{
  "n_experts": 40,
  "normalize_top_k": false,
  "dataset": "wikipedia_en"
}
Below are experts of layer 2 (counted from 0) of a mixture-of-experts language model. Rows are named router (the router's row for the expert), gate (a neuron's input weights, with its number), up (a neuron's input weights, with its number), down (a neuron's output weights, with its number) and show model dimensions 0-255. Each number is 128 + 24 x the weight over its row's rms, rounded and kept within 0 to 255.
After each expert's rows: "gets" lists some tokens that make up at least twice as much of what it gets as of all text. This comes from a sample of Wikipedia text that the model never trained on. Tokens count by the router's weight.

# expert 21
router [123 158 124 105 145 110 157 150  93 104 152 125 174 111 132 154 128 102 138 147 191 118 163  85 119 132 123 121 125 152 102 150 106 109 144 114 163 154 135 135 135 107 161 186 110 104 103 136 126  90 126 120 102  83 158 108 116 124 156 148 124 144 150 159 159  91 144 133  86 147 106 125 141 102 136 103  88  94 114  96 177 110 154  92 145 149 132 117 113 116 105 120 157  83  96 142 154 152 110 162 145 194 163 128 156 136  93 118 155 164 100 148 100 170 132 144 114 145 133 184 128 119 149 114 160 117 123 105 120 125 123  67 144 154 167 122  92 135 150 126 127 137 141 118 136 145 169 170 127 147 118 152 121 146 121 127  83 130 124 134 112 147  85 113 125 147 144 116  59 125 120 106 127 162 106  94 100 109 126 134  94  82 165 140 107 106 154 130  94 122 125 104 173 135 155 156 124 138 110 167  94 137 139 159 126 119  98 111 126  93 120 157 117  73 106 127  94 144 134 133 140 107 145 164 113 145 145 108 112 114 104 128  86 128 146 120 136 150 113 114 120 113 129 121 135 115 115 126 108 140 157  80 128 134 137 151]
gate1 [110 104 154 122 158 127 122 117 137 156 132 119 118  95 149 135 126 137 139 115 154 117 143 109 142 157 131 143 133 132  86 128  97 112 147  95 146 149 145 136  93 119 138 110 123 132 128 150  92 126 149  87 128 165 177 122 138 143 145 141 151 136 162  92 129 173 129  92 108 114 120  85 137 113 134 119  69 117 127 149 146 103 147 150 136 163 103 160 175 146 140  98 147 119 157 151 117 139 134 170 159  92 147 108  84 168 109  80 156 125 132 126 146 149 104 172 134 128 153 141 122 128 117 126 106 106 192 170 157 128 141 160 137 140 168 147 115 141 118 135 109 117 138 118 121 189 137 113  98 138 137 115 134 136 144 132  54  88 102 142  98 147 135  98 118 134 106 168 141 107  86  92 103 139 139  49 127 135 124  77 126 127 141 112 110 112  89  98  96 110 165 118 120 130 123 153 145 134 136 133 177 108  84 161 134 156 114 137 118 144 166 116 134 168 161 132 103 145 105 119 141 140 107 141 179 123 146 154 130 139 110 112 102 146 161 106 112 139  89  91 137 148 148 166 112 108  93  91 117 135 172 113 120 118 121 121]
up1 [119 132 136 127 169 130 177 114 108 165 151 108 128  94 125 173  84 118 123 118 185 132 132  89  85  99 142  88 125 136 144 144 145 130 135 137 164 184  95  89 114 137 105 108 169  90 139 133 119 106  75  99 130 149 150  72 165 127 129 132 122 130 156 131 159  98 132 150 111 128 129 154 127 121 155 113 135 162 121 156 113  96 145 118 148  74 131 148 116 141  86 129 140 124 124 142 106  99 112  92 140 158 138 125 135 167 128 120 115 110 154 145 121 106 154 122  90 165 164 103 148 144 161 167 123  98  93  95  88 122 126 131 174 119 146 106 132 148 136  60 118 160 177 116 138 122 135 134  88 114 126  99 156 121 169 127 142 152 136 137 119 155 133 102 146 122 101 155 104 111 184 104 153 164 144 124 141 155  97 127 132 105 127 103 149 134 145  70 109 136 148 150 103 114 130 147 120 184 142 131 121 118 109 116 124 131 151 101  99 130 119 124 102 115 111 120  93 146 120 108 118 164 133 145 156  71 136 104 113 147 114 142 124 140 134 149  94  88 144 105 144 171 131 125 149 154  87 141 131 130 119 106 122 159 144 164]
down1 [127 164 132 141 183 138 148 152 107  86 114 133 147 118 145 146 130 136 122 122 123 167 137 103 126 156 142 106 119 138 127 105 167 111 146 141  85 144  75 136 113 115  98 128 138 120 137 102 114 181 125  80  85  92 156 123 132 161  99 113 118 119 154 149  91 112 132 132 119 108 144 137 132 159  66 132 135 101 159 105 130 118 172 117 118 152 121 115 117 124 117 130 146 117 128 112 156 136 172 124 153 157 132 182 135 147 125 107 140 129 139 162 114 148 136 104 115  69 116 140 118 106  76 157  52 151 104 122 154 132 112 158 149 146 138 131 138 143  79 119 104 105  84 161 153 138 122 168 150 130 115 136 104  88 168 149 111 119 123 154 133 120 113 117 164  97 144 116  89 108 127 107 122 125 133 145 151  87 148  95 150 158 141 116 164 131  88 107 102 160 143 127 111 142 155  93 115 133  83 166 129 146 162 116 139 105 163 109 107 128 166 155 157 113 120 166 130 154 149 132 123 115 124 127  93  83 144 101 143 115 105 143 115 172 120 117 123 179 101 146 158 132 129 131 133 136  94  68  89 155 158 122 107 107 124 131]
gets: " and", ", ", ",", ", and", " to", ";"

# expert 31
router [143 145 117 105  83 106 157 123  96 136 158 107 123 118 119 147 144  90 157 148 141 115 151 102 160 134 107 131 154 113 104 101 124 131 124 141 151 174 136 130  63  82 127 135 121 142 121 108 190 100 124 159 104 130 132 123 119 108 143 165 126 111 171 151 159 123 148 143 156 170  97 157 124 141 157 113  94 134 110 142 128  60 132 119 182 132 136 119 127 121  83 117 126 107 139 170 137 122  78 126 143 190  89 109 141 102 102 114 120 140 106 110 113 148  89 122 128 121 116 131 122 119 149 163 137 127 130 116 117 142 159 126 103 121 165 124  91 140 159 100 146 169 149  74 116 165 152 142 175 155 153 143 146 127 109 118 130 150 132 151  67 163 128 122 141 138 158 106 105 137 119 118 112 147 111  68 118 126 132 130 134 114 174 155 110  98 172 141 100 106 118 143 160 135 151 134 118 118 124 131 122 137 156 139  99 163 120 109 124 106 117 157  96 126 120 129 124 142 120 146 118 106 137 114 168 156 170  95 122  99 123 127  97 116 157 143  90 116 103 104  63 134  95 154  95 104 128 148 133 141 135 119  75 112 162 150]
gate2 [140  95 193  88 133 114 122 152 124  84 142  99 122 180 152 123 104 101 108 148  88 130 145  78 119  87 149 116 163 142 103 161 154 144 140  84 179 112 123 173  69 119 132 117 145 177 175 127 137 145 188 164 128 128 120 148 113 169 110 113 162 115 142 139 119  90 120 146 147 146 129 155 102 156 145 121 133 126 109  88 134 109 154 121 200 110 135 136 138 116 109 104 118 113 134 165 144 168 106 127 133 151 105  97 161 113 168 115 118 143 114 130 132 102 106 111 124 112 135 113 116  97 187 152 140 137 113  68 114 145 155 157 133 141 136  76 102 137 158 149 125 120 108  95 143 136  99 145 162 140  95  95 122 111 126 141 144 165 124 119 102 117 134 154 126 117 133  48 137 128 112 128 107 105  87 104 100 153  95 105 105 121 132 123 122 153 119 124 141 130  89  83 125 184 117 138 131 121 108 119 144 135 105 101 144 118 133 119 134 105 153  92  99 142 130 117 126 127 134 130 104 141  98 130 117 114 145 182 116 122 133 139 137 155 131 139 133 149 111 160 113  94 129 172 135 143 114 127 120 136 126 123 151 111 152 145]
up2 [ 92 153 101 181  72 120 128 102 120 160 111 171 123 128 124 128 163  87 143  86 165 146 126 131 106 160  88 167 124 104 141  56 117 116 122 147 121 137 170 105 132 130  76 128 107 132 116 124 152 169 115 109 120 145 130 114 108  70 158 155 124 131 104 155 131 146 118 112 129 149 116 142 113 165 153 132 145 126 122 133 119  90 110 126  95 151  90 139 148 138 132 132 143  85 154 109 107  98 113 144 132 177 166 151 131 115  84 134 158 110 130 144 149 126 126 122 113 119 127 139 104 143  71 153 140 127  90 149 136 144 124 104 132 116 141 117 162 148 102 144 159 115 123  94 132 150 175 134 127 100 144 130 132 139  91 179 127 149 135 161  96 172 106 133 137 145 158 119 105 113 110 139 124 123 111 114 125  74 124 148 172  98 125 119 160  68 160 135 149 105 131 137 141  91 142 166 121 145 153 115 125 155 138 137 113 186  96 110 117 128 121 133 135 134 124 140 156  97 133 104 118  69 131  92 150 139  85 125 131 133 105 122  94 124 130 130 126 136 171 104 114 139  97 140 146  90 150 159 128 163 115 152  89 140 113 175]
down2 [117 170 139 132 133 116  99 116 188 132 109 134  82 124 101 140 144 155 133 148 160 115 136 151 124 162 161 121 114 118  99 139 135  97 133 120 136 138 121 122 154 129 152 135 130 113 115 133 139  80 109 105 123 114 109 134 126 167  89 121 127 132 113 118 140 153 145 110 160 128 140 104 148 118 101 149 190  99 121 140 161 103 158 119 106 180 137 118 125  88 100 148 207 148 118  87 116 136 104 108  99 123 129 122 112 114 134  81 164 143 135  80 159 126 105 136 114 142 124 109 108 157  99 104 171 124 184 126 169 127  99 158 117 128 139 138 124  90 131 140 136 124 140 223 133 106 139 131  90 178 104 104 141 118 119  96 122 118  92  82 163 136 110 133 120 117  94 149 125 134 159 129 167 121 136 104 147 156 156 137 153 135  98 141 156  84  99 120 150 165  94 148 121 145  70 129 136  90 120  95 131  99 189 156 172 132 150 133 112 110 122  99 135 118 116 123 121 111 129 133 121 128 172 122 155  94  91 117 176 142 111 126 158 157 118 119 119 111 143 124 159 120 119 113 150 108 111 118 116 137 119  97 108 114 126 142]
gets: "1", "2", "0", "3", "6", "4"

# expert 15
router [146 139  90 122  79 105 139 105  91 142 139 131 106 106 103 143 150  95 149 144 144 126 136 126 166 137 104 142 170 105 130 130 123 129 150 156 153 158 150 104 141  87 137 118 124 107 144 116 175 107 114 137  78 128 162 132 130 102 173 155 134  94 166 164 176 115 119 122 137 142 111 157 131 134 156 123  89 117 114 142 125  69 110 118 161 149 147 112 145 127  70  98 131 113 121 165 141  92  94 108 168 176 128 120 143 128 106 132 134 149  73 114 145 150  88 121 134 127 113 140  84 148 131 134 138 143 129 117 135 143 167 110  95 111 143 124 101 109 179 115 162 151 128 104  93 153 148 140 135 150 175 123 142 126 127 117  86 148 110 147  72 141 142 152 145 149 164 130 119 144 102 111 121 127 115  82  95 112 122 127 133 108 165 138 136  91 154 130  99 101 111 127 164 145 145 138 105 116 141 134 120 111 163 136 152 148 139 136 163 100  94 182 126 122 129 124 119 139 155 150 110 118 147 111 189 169 122  95 144 111 126 137 100 136 152 118 106 147 109  65 126 121  72 140  94  90 139 146 130 159 134 125  82 113 161 147]
gate1 [137 148 116 138 142  77 142 148  73 104 132 155  70 101 114  98 135 143 139 110 147  92 142 126  94 133 123 127 141 146 133 101 105 146 166 111 166 139 141 143 146 132  89 134  98 149 159 122 125 133 112 154 133 130 115 138 101  62 114 133 150 118 168 115 179 161 157 129 131 131 152 127 135 119 161 136 144  85 109 160 105  92 147 122  98 139 121  97 177 137 108 130 142 115 114 132 121 106 137 106 127 135 133 113 135 118 132 215 114 141  84  86 116 143 126 179 116 150 122  95 129 160 115 123 103 120 100 116 123 140 101 131 152 157  91 144 139 136 111 133 157 123 127 126 158 135 126 153 133 120 141 109 137 118 178 102 128 129 124 131 107 126 123 165 126 142 146 142  89 202 127 119 150  90 115 132 113 111 172  98 134 148 150 167 122  90 151 170 113 105 127 125 129 108 120 112 171  54  91 100 120 161 130 183 121 139 121 130 141 114 168 139 157  91 109 154 132 164 139 140 124  83 143  95 155 105 116 137 185 119 124 122 143 156 102 122 107 118 127  86  97 106 178 109 135 151 144 143 130 116 114 115 131 129 129 142]
up1 [142 100 140 137 123 140 156 113 132 129 126 102 107  88 137 134 132 105 169 118 149 125 133 109 124 158 102 105 115 149 155 131 150 114 163 160 107 140 135 130 160 101  80 120 124 102 132  92  66 104 140 131 142 135 136 149 149 128 131 108 162 114 145 166 165 119 147 167  94 121 144  95 113 127 145 131 136 113 158  80 155 120 158 118 157 127 134 103 146 127 147 175 114 190 117 151  96 134 134 159 109 120 127 138 118 160 112 164 132 133 167 126  70 156 135 142 123  97 147 168 111 141 139 147 138 142 112 130 141 162 144 137 141 133 181 156  89 152  89  79  70 132 135  98 131  96 130 104  92  70 129 156  64 152 127 148 133 127 113 155 141 149 129 122 111 122 115 185  74 119 100 117  81 104 112 154 132 146 133 112  93 129  99 105  85 142 147 103 120 117 148 106 129 132 107 152 130 115 144 132 119 132 130 100 143 108 110 110 123 156 155 100 111 130 103 114 140 165 150  97 122 124 158 124 103 128 145  84 139  90 112 168 132 157 159 134 145  98 131 128 145 149 200 130 165 108 132 160 103 143 110 128 132 165 141 147]
down1 [124 118 120 162 142 188 146 106 114 152  95  77 148  96 133 143 106 120 170 142 136 131 139 158  85 122 124 102 119 113 150  84 136 168 133 120 140 123 130 144 144 133  88 115 140 140 170 134 160 151 115  94 167  99 119 107 159 127 159 121  88 113 140 120 126 119 106 122 112 138  91 117 110 114 154  90 150 163 131 137 102 107  98 116 157 118 145 122 126 128 142 162 157 118  97 132 184 136 102 107 155 129  95 128 140 113 122 129 168 160 142 148  92 149  98 162  68 114 130 104 144 118 106  93 139 141 169  99 137 152  95 142 117 159 120 114 152  96 142 116 129 117 100 135  77 124 153 109 155 160 111 165 119 156 129 127 143 139 128 136 166 146  91 133 121 142 120 142  89 122  78 159 114 174 109 100 137 116 161 133 193 145 104 166 161 162 133 148 122 103 112 145 123 130 155 133  98 137 117 139 126 125 112 131 101 187  91 139 159 178 107 154 125  80 134 117 110 118  99 125 108 138 124 146 134 133 109 129 109 126 122 180 116 117 134 102 137 139 154  98 190 137 117  76  94 113 120 135 129  86 130  96 129 120 122  93]
gets: " | ", "1", "2", "0", "–", "3"

# expert 36
router [130 143 105 116 122 106 157 136 132 122 149 119 159 140 152 120 153 107 171 146 189 127 156 118 141 133 115 143 141 144  74 135 117 104 171 146 162 146 162 109 124 128 172 153 125 105 108 160 128  98 145 172 125  82 146 120 136 160 128 134 129  98 149 129 160 121 123 124 115 138  93 147 157 104 167 135  80  73 117 134 136 115 135  76 137 132 134 103 111 153 117 146 149  97 132 144 137 125 137 147 156 157 128 111 129 118  89 124 205 153 112 136 113 149 132 133 113 148 127 187 114 138 139  84 158 133 157 130 114 133 120  76 109 191 149 123 118 108 145 111 126 144 151  98 124 143 163 147 176 178 136 142 131 145  76 123  84 122 119 129  78 104  81 142 135 152 148 134  71  88 124  92 120 137  99 111  79 100  97 142 109 116 154 146 117  88 128 145  90 113 148  98 164 137 142 142 118 105 105 152 108 136 116 149 116 122 106 140 147 101 123 151  95  93  91 127 108 125 144 112 148 100 134 144 142 139 142 121 117  92 133 128  88 129 170 130 142 153 110 102 135 105 109 112 131 114 124 138 102 123 169 100 109 110 131 169]
gate1 [173 151 113 117  81 101 110 147 149 153 129 114 158 137 177 113 135 165 123 148 125  84 119 136 129 155 153  97  97 134 116 133 102 136 131 139 136  95 183 127 156 175 142 125 135 122 134 120 134 118  88 119  92 117 114 143 108 140 130 154 144 176 126 154 145 117 109 127 134 113 119 124 119 124 147 109 110 136 177 119 116  73 106 139 149 110  88 111 133 137 106 140 156 121 172 108 161 153 183 126 157 115 123 132 131 111 137 154 148 144 155 120 141 146  84 171  96 103 150 109 123 138 114 159 134 105  98 145 146 119 140  94  90 129 171 107 111 132 104  92 100 161 117 131 176 154 133 140 121 128 134 130 141 121 164 144 108 151 131 121 129 171 115 118 159 107 164 116 137  67 152 114  89  94 141 120  67 141 154 157 123  94  70 166 108 126 103  96 147 107 154  80 150 150 161 111 104  85 132 124 134 118 133 102  91 100 135 141 146 139 110 129 154 110  81 149 134 117 141 113 144 123 144 154  96  84 110 144 112 100 126 102 141 189 137 147  82 146 132 106 106 102  94 131 132 128 108 148  90 100 141 131 155 112 135 152]
up1 [ 93 141 147 109 118 112 149 119 106 111  99  85 154 129 148 120  99 113 139 164 112  95 162 136  73 155 129 145 138 130 161 131  97 117 117 134 137  93 140 130 124 164 141 128 144 130 126 105 133 132 110  88 145  90 110 114 150 144 155  69 121 129 112 129 147 113 132 123 115 113  96 135 126 178  95 130 152  98 119 100 130 138 149 106 131 140 122 119 109 126 129 157 142 110 121 115 110  96 138 153 141 101  92 154 102 101 160 132 114 148 112 134 125 129 141 148 165  72 122 143 150 129 110 112 126 101 161 128 131 136  73 165 150 145 135 121 167 143 197 121 128 124 107 125  81  88 144 113  90 138 115 113 134 107  87 110 150  74 145  96 109 166 102 114 140 123 130 143 138 102 167 116 154 172 138 132 121 121 120 165 158 141 169 156 131 133  81 146  94 113 145 163 125 101 152 129 119 147 104 134 122 156 157 144  93 119 150 131 128 122 114 153 122 110 171 115 141 157 141 119 137 144 100 136 134 108 171 153 135 145 129  64 144 141 146 162 112 157 209 122 161 193  74 143 115 140 127 122 131 157 111 143 145 182  99 138]
down1 [114 131 129 114 166 119  95  88 113 103 131 136 119 149 127 183 126 110 130 138 112 159  98 169 148 138  88 138 107 106 121 107 161 131 123 134 127 111 135 145 101 134  53 153 153 146 116 151 152 128 149 167 113 143 127 114 107  84 112 180 160 124 140 133  92 159 151 144 165 141 126 145 129  89 154  79 147 130 118 144 157 134 160 139 136 128 121 142 117 121 127 110 119 105 110 142 121 135 101 111  89 132 131 138 141 187 103 114 140 126 110 119 123 136 153 141 111 166 150 113 119 131 153 104 131 102 168 161  88 122 103 126 150 105 130 107 167 147 130 189 112  98 162 151 123 143  87 143 145 127 136 151 137 127 109 122 144 129 148 142 137 106 115 139 143 136 128 155 124 130  89 115 118 112 141 101 119 136 156  74 111 130 133 145 124 177 152  81 125 144 112  84 163 102 124 151 141 139 117 109 132  49 127 131 130 140 142 162 104 127 116 133 131 146 147  87 100  70 109 146 120 140 169 121 153  77  74  77 133 152 104  91  74  84 150 114 123 126 156 162 125 145 164 138  83 138 122  99 119 134 162 142 137 110 144 102]
gets: " to", " was", " is", " and", " were", " for"

# expert 29
router [134 167 108 126 106  94 176 139  73 167 155 134 135 133 115 143 129 102 177 118 144 107 124 100 139 130 134 160 127 150  97 175 132 125 138 145 163 150 142 134 101  78 144  88 135 128 113 114 148 134 149 127 118 103 111 103 183 106 180 161 105 114 151 134 128 121 140 145 126 175  82 157 148 116 117 126 111 128 151 128 142 144 116 117 170 146 130 127 138  96 127 122 154 102 103 112 147 135 112 121 133 154 126 142 140  86 107 146 150 144  97 111 115 142 117 177 115 144 119 158 126 125 123 113 155 139 155  84  89 136 105 103 158 174 183  96  73 112 146 104 138 174 105 114 141 129 112 136 128 160 104 139  96 116 128 115 119 142 150 119 134 145 133 156 143 134 118 122  96 120 101 160 117 157  97  89 105  84  80 153 118  78 148 151 132 131 153 180  77 139  92  88 141 166 119 157 133 110 126 130  77 143 155 116 115 133 108 121 186 129 136 144 108 112 126 120 101 151 163 144 114 122 165 106 150 174 164 123 132 117 136 144  95 149 155 125 108 137 126 119 143 104 146 140 123 101 135 159  96 103 159  88 111 103 147 126]
gate2 [177 141 117 134 138 140 164  93  95 148 119 119  96 122 161  92 143 139 123 155 126 110 165  65 138 106 120 133 120 109 107 135 107 174 153 116 121  77  89 133 110  93 123 121 134 125 140 111  99 109 156 140 146 119 102 129 118 122 164 115 120 127 125 104 140 159 123 158  90 150 143 156 103 172  92 152 105 163 146 113 126 132  99 125 138 139 157 137 108 150 153 157 157 131 126 114 137 136 156 127 155 165  98 145 142  95 150 144 159 108 168 105 113 151 164 156 107 121  65 110 133 147 100 153 117 134 118 125 171 136  88 105 149 137 138 103 115 121 160  71 142 138 130 153 131 143 110 128 161 116 117 173 110 102 153  92 109 161 156 128  98 132 129 143  91 129  99 105 143 141  98 135 115  73 111 135  84 109 152 115 139 126 117 135 141 162  96  96  97 107 159 137 127 108 125 129 150  99 159 120 137 143 147 139 130 105  93 150 168 127 132 130 162 125  83 117  89 161 143  83 170 131 148 125 160 107  81  93 183 147 143 144 128 169 144  68 112 101 140 124 148 128 132 114 118 124 128 111 106 141 108  97 142 173 106 152]
up2 [ 85 115 106 146 151 120 149  79 130 123 138 117 128 129 146  97 117 197 144  73 135 126 124 133 113 142 151  96 149 136 127 151 126 103 125 162 147 130 109  90 110 159 135 139 133 103  88 128 134 177 159 128 119 116 122 141 123 144 137 155 103 156 128 144 113 118 120 128 133  92  95 140 120 119  79 130 130 112 135 115  63 101 126 144 156 153 131 131 121 141 130 146 137 160 119 110  96 123 172 128 126 104 157  85  64 116  83 111 145 118 157 125 164 118 102 102 141 154 140 146 148 131 108 113 117 106 106 136  90 114 113 145 115  99  87 119 133 116 147 100  90 155 149 128 148  99 147  79 122 114 100 143 111 118 132 101 160 128 143 138 116 127 161 141 130 140 126 131 118 127 142 123 107 142 121  88  98 145 148 118 156 148  87 143 164  78 173 143 110 121 126 143  72 120 159 144 149 130 154 133 154  92 155 128 131 137 137 112 118 144 128 141 119  94 134 145 128 182 132 174 121 150  94 106 169 111 119 110 142  60  83  77  74 144 147 161 127 116 146 148 128 183 170 131 165 162  97 136 145 156 141 175 137 123 119 141]
down2 [126 141 111 111 128 107 127 138 116 134 109 130 143 147 119 128 153 115 121 140 161 112  79 165 168 133 129 141 111 152  89 128 105  99 135 135  77 119 127 133 116 136 158 121 114 147 121 100 155 117 138 124 132 151 139 129 133 144  82  93 129 105  97 172 103 141 146 173 146 186 140 142 162 153 146  84 132 161 105 173 145 123 145 109 149 141 111 168 142  95 134 150 109 129 101 133 171 139 112 122 105 120 124 159 105 131 153 105 154 121  79 109 117  92 147 101  91  94 120 102 104  90 133 129 103 130 144 101 142 116 132 131 112 111 104 158 117 154 147  97 115 121 135 111 145 141 150 151  94 144 171 125 143 190 152 159  45  91 108 126 148 128  94 120  84  96 134 114 118 129 130 122 144 173  93 160 173 144 135 139 144  97  88 151 177 144 123 126 106  96 155 142 132 132  57 156 124 162 132 113 125  91 126 110 118 112 144 134 102 174 179 112 123 145 110 108 116 150 143 134 118 131 127  97 141 129 116 140 118 120 115 117 163  91 176 153 112  85 137 130 159 138 124 129 114  86 142 141 101 156 133 140 166  92 151 118]
gets: "\n", "\n\n", "-", " (", " C", " S"

# expert 8
router [113 129  75 127 129 100 135 126 107 146 146  85 109 111 134 141  95 119 134 140 141 122 126 138 172 116 110 134 112 163 142 129 116 147 123 136 167 143 148 115  97 112 144 156 127  94  99 105 166 108 123 138 106 118 148 144 138 124 174 169 121 129 165 144 172 129 143 153 104 157 108 134 135 111 140 120  99 141 129 125 149  96 134 107 190 113 124  89 126  93  72 117 120  59 132  97 124 104  90 129 144 193 137 121 161 133 107 105 133 156  78 144 135 149  92 104 139 113 106 143  92 131 138 152 138 128 149 138 146  93 145 116 176 145 168 125 106 174 169 138 139 176 131 105 109 136 156 152 123 142 131 128  83 128 127  80  92 129 155 106  88 140 125 115 153 142 145 110  99 149 117 132 106 179 131 125 122 112 107 140 133 112 144 156  94 143 180 136 124 133 129 105 146 138 164 146 125  81 142 153 114 139 125 126 106 137 107 128 137 123 123 173 108 112 140 118  82 202 168 138 112 112 141 138 135 147 131 121 122 107 156 118  96 111 145 106 130 114 116 114 103 136 103 116 131  79 148 133 150 123 171  84 111  60 134 145]
gate2 [120 153 169 145  89 113 160 173 165 116 104 145 123 148 150 155 124 159 125 128 129 105 103  90 145 145 147 100 118 149 164 112 142 103 148 161 112 161 137 142 102 102 121 136 117 133 126 162 152 115 133 103  82 101 153 170 141 127 136 186  98 135 175 149 127 168 149 156 151 128 144 131 107 170 102 137  92 138 141 114 121 130 106 154 139  93 123 128 119 107 152 150 148 119 150 109 114 130 107  95 120 130 130 120 159 140 138 108 147 160 147 114 114 147 130 137  85 175 133 104 134 110 124 115 122 157 121 119 115 137 117 103 151 117 123 111 125  85 123 208 149 144  96 101  98 123 113 109 105 162 118 105 161 143 137 117 140  86  91 121 130 172  85  89  81 129 132 126 121  86 170 123 101 131 148 166 153  96 109 112 159 135 122 149 117  83 146 142  96 126 172 113 106 148  80 178 136 116 122 150 155 108 157 143  74  99 127 167 117 145 171 168 164 129 144  82 176 112  96 112 108 148 132 114 123  99 138 105 138 112 153 125 102 139 144 127 104 102 134 134 178 141 125 115  98 138 142 128 123 118 104 139 138 131  96 143]
up2 [164 115 143  90 144 121 108 138 144 103 139 129 118 150 142  96 109 145 124 117 151 127  90 149 109  71 125 178 190 182 107 125 101 118 134  66 143 139 136 156 125 151 148 164 139 135 135 154  85 148 104 161 183 125 104 117 110 100 123 125 131 126 113 131 165 121 102 151 120 100 139 105 127 162 127 126 147  80 111 127 131 119 158 129 163 130 152 102 124 169  80 152 156 110  99 144 158 139 178 120 126  80 119 150 104 128 131 125 118 138  73  87 142 110 137 160  87 115 168 147 130 109 134 122 111  99 114 149 180 160 146 130 134 142 149  82 174 139 154 107 148 103 115 127  96 133 136 149 142 134 140  94 143  84 124 127 112 116 127 150 118 146 122 194 149 131 101  70  75 130 138  97 114 108 116 154 124 119 121  87 117 136 149  90 130 120  90 114 124 117 114 107 113 133 153 100 145 116 143 130  89 134  86 144 167 103 122 112 112 124 123 103 145 145 125 130 121 150 169 169  88  98 105 112 140 115 125 154 119 149 157 126 164  89 141 154 134 148 126 134 104 133 111 135  93 114 154 109 135 165 131 142 119 124 142 149]
down2 [166 134 125 149 143 152 146 126 155 153 149 150 148 102  80 155 149 162 157  80 147 157 145 130 108 142 117 127 144 107 152 148 119 125 143 100 106  98 136 169 173 153 150 159 120 115 163  91 130 148 124 134 103 125 141 127 109 132 125 129 128  88 134 148 132  96 142 106 107  84 131 126 108 132 153 130 108 108 145 151 122 151 138 109 147 133 136 126 101 131 112 121  79 130 116 129 153 100 143 170  99 140  97 103  69 134 141 110  81 111  89 115  76  85 134 165 117  72 122 156 138 110 142 123 131 150 120  70 127 152 101 130 118 180 115 104 111 135 145 152 143 117 100 163 101 125 105 128 159 167 155 128 113 145 180  98  98 138 128 115 128 129 158 164 113 164 101  96 141 152 149 154 145 136 123 109 122 168 190  98 101 121 145 153 105 144  66 110 146 124  84 143 141 132 116 113 128 145 128 132 119  98 124 165 160 101 153 115 163 138  87 122 132 117 146 111 135 126 126 116 177  97 112 116 135 136 114 147 130 127 128 140 127 123 139 133 143 133 133  50 128  94  78 142 116 174 149 170 119 124 136 150  81 121 151 123]
gets: "2", "1", " |", "\n", " | ", "–"

# expert 27
router [148 164 126  97 126  79 191 138 106 124 169 132 146 141 123 140 154 111 170 144 207 142 120  93 124 133 118 123 138 137  59 141 138 129 166 144 166 147 132 105 118 107 166 136 123 122 115 142 108 113 152 141 134  89 159 127 142 151 142 145 107 130 157 152 154 113 137 118  90 131 110 158 127  91 171 139 101 101 169 141 134 128 108  94 149 138 155  99 117 132 116 131 129  69 110 142 145 116 118 139 166 144 154 140 153 106  91 108 166 138 126 115 109 130 116 131 110 154 127 150 137 143 130  96 162 139 154 115 105 141  99  70 131 190 139 106  98 125 146 110 137 173 133 116 133 148 139 151 142 158 116 156 100 148  92 119 106 115 157 153 107 132 122 156 134 146 150 141  71  87 121 113 100 156 107 113 129  89  90 123 105  86 149 131 103 114 128 165 108 100 119 135 152 148 130 175 103 132 109 162 118 156 126 161 151 134 114  96 153 115 140 156 124  93 118  93 108 119 159 136 127 125 151 150 114 154 131 114 133 101 132  90  62 130 171 112 125 135 113 113 140 103 100 133 125 109 127 140 102  80 165 120 111 118 134 156]
gate0 [122 152 117 116 124 129 124 171  98 123 122  85 112 131 122 124 125 107  91 168 130 146 171 114 109 135  95  99 116 154 127 134 105 159 126 142 124 121 125 102 102 161 181 120 123 127 176 104 148 119 123 127 127 106 118 161 132  96  69 116 148 103 124  93 126 137 162 144 141 124 160 134 132 106 138 108  92 147 122  81 144 145  97 138  91 133 139 147 143 132 126  96 152 115 132  77 129 172  92 175 118 151 144 149 160  91 135 124  84 168 118 140 131 126 173 183 148 152 131 157 117  86 151 127 143 163 155 138 157  98  99 138 124 129  99 102 123 164 135 105 112 194 180 118 132 135 128 153 163 104 140 142 109 112 104 106 146 116 101 147 144 126 122 118 132 144 155  90 121 143 102 144 152 114 103 115 166 135 163  73 120 101 155 155 136  91 131 117  81 102 104 183 157 136 104  92 133 156 156 126 120 187  88 155 121 105 122 115 120 139 129 116 148  88 149 125 163 141 115 127 116 118 126 129 157 135 106  93 140 138 152 107 143 118  86 105 137 142  84 109 121 131 147 122 150 129 147 114 125 137 181  81 148  99 134 119]
up0 [130 154  94 118  78 159 145 165 173 143 157  87 105 129 107 106 127 151 176 136 116 154  99 135 163 150  98  93 125 129 119 125 119 159 103 130 129 167 151 151  95 174 148  83 143 111 143 124 117  95 101 121 106 146  62  87 114 156 110 126 120 136 134 121 111 114 123 117 140 130 119 106 108 111 163 107 141  93 118 109 177 110 185 127 115 111  70 120 134 116 167 115 155  84 158 145 110 144 142 130 131 114  92  87 175 115  93 165 136 100 125 150 124 124  98 137 112 120 113  84 121 142 153 140 124 167 157 107 123 154 148 125 178 110 136 141 148 153 116 159 152 115 132 143  94 136 145 117 197 126 134 131 149  76 142 111 135 109 131 142 149  88 130 137 123 121 119 122 115 119 138 113 103 111 131 152  57 147 104 128 142 117 118 162 119 154 136 115 147 106 153 159 128 131 144 127 127 152 152 131 101 122 152  91 155 140 146 128 123 126 128 115 132 115  93 130 144 142 118 101 137 142 112 123 145 138 164 124 124  78 144 137 218 166 119 116 115 133 144 170 102 101  85 122  86 144 120 124 114 146 118 148 147 148 131 125]
down0 [155 108 134 159 140 106 123  96 103 130 110 155 132 148 162 135  98 157 111 145 124 122 169 135 114 105 114 154 142 147 139 132 131 185 100 108 124  96 170 140 148 102 102 113 136 122  84 159 114 140 128 130 161 112 147 144 104 104  89 126 158 177 130 114 153 171 147 129  99 150 112 151 129 120 186 129 115 140 139  82 120  97 120  97 135 140 122 142 127 122 127 112 137 122 115 123 107 129 155 119 131 119 126 107 175 124 164 129  42 141 147 143 148 153 130 179 131 177 128 186 167 151 119 122 139 102 120 133 106 116 165 142  83 140 127 157 158 123 132 132  97 176 170 137 132 105 122 111  73 118 107 115 124 113 113 180 154 104 107  90 119 134 115 127 124 140 148 126 146 139 101 104  98 100 123  84  98 126 179 126 115 154 127 144 108  83 146 114 115 114 109  98 147 140 133 132  94 141 147 116  92 151 115 115 112 141 102 111 156 123 110 128  65 165 162 167 140 113 114 153 130 148 145 105 123 110 125 135 123 138 137 114 159 105 121 115  99 148  89 121 118 137 136 115 147 165 153 155 112 137 146 124  39 110 110 131]
gets: " and", ",", " in", " to", " of", " the"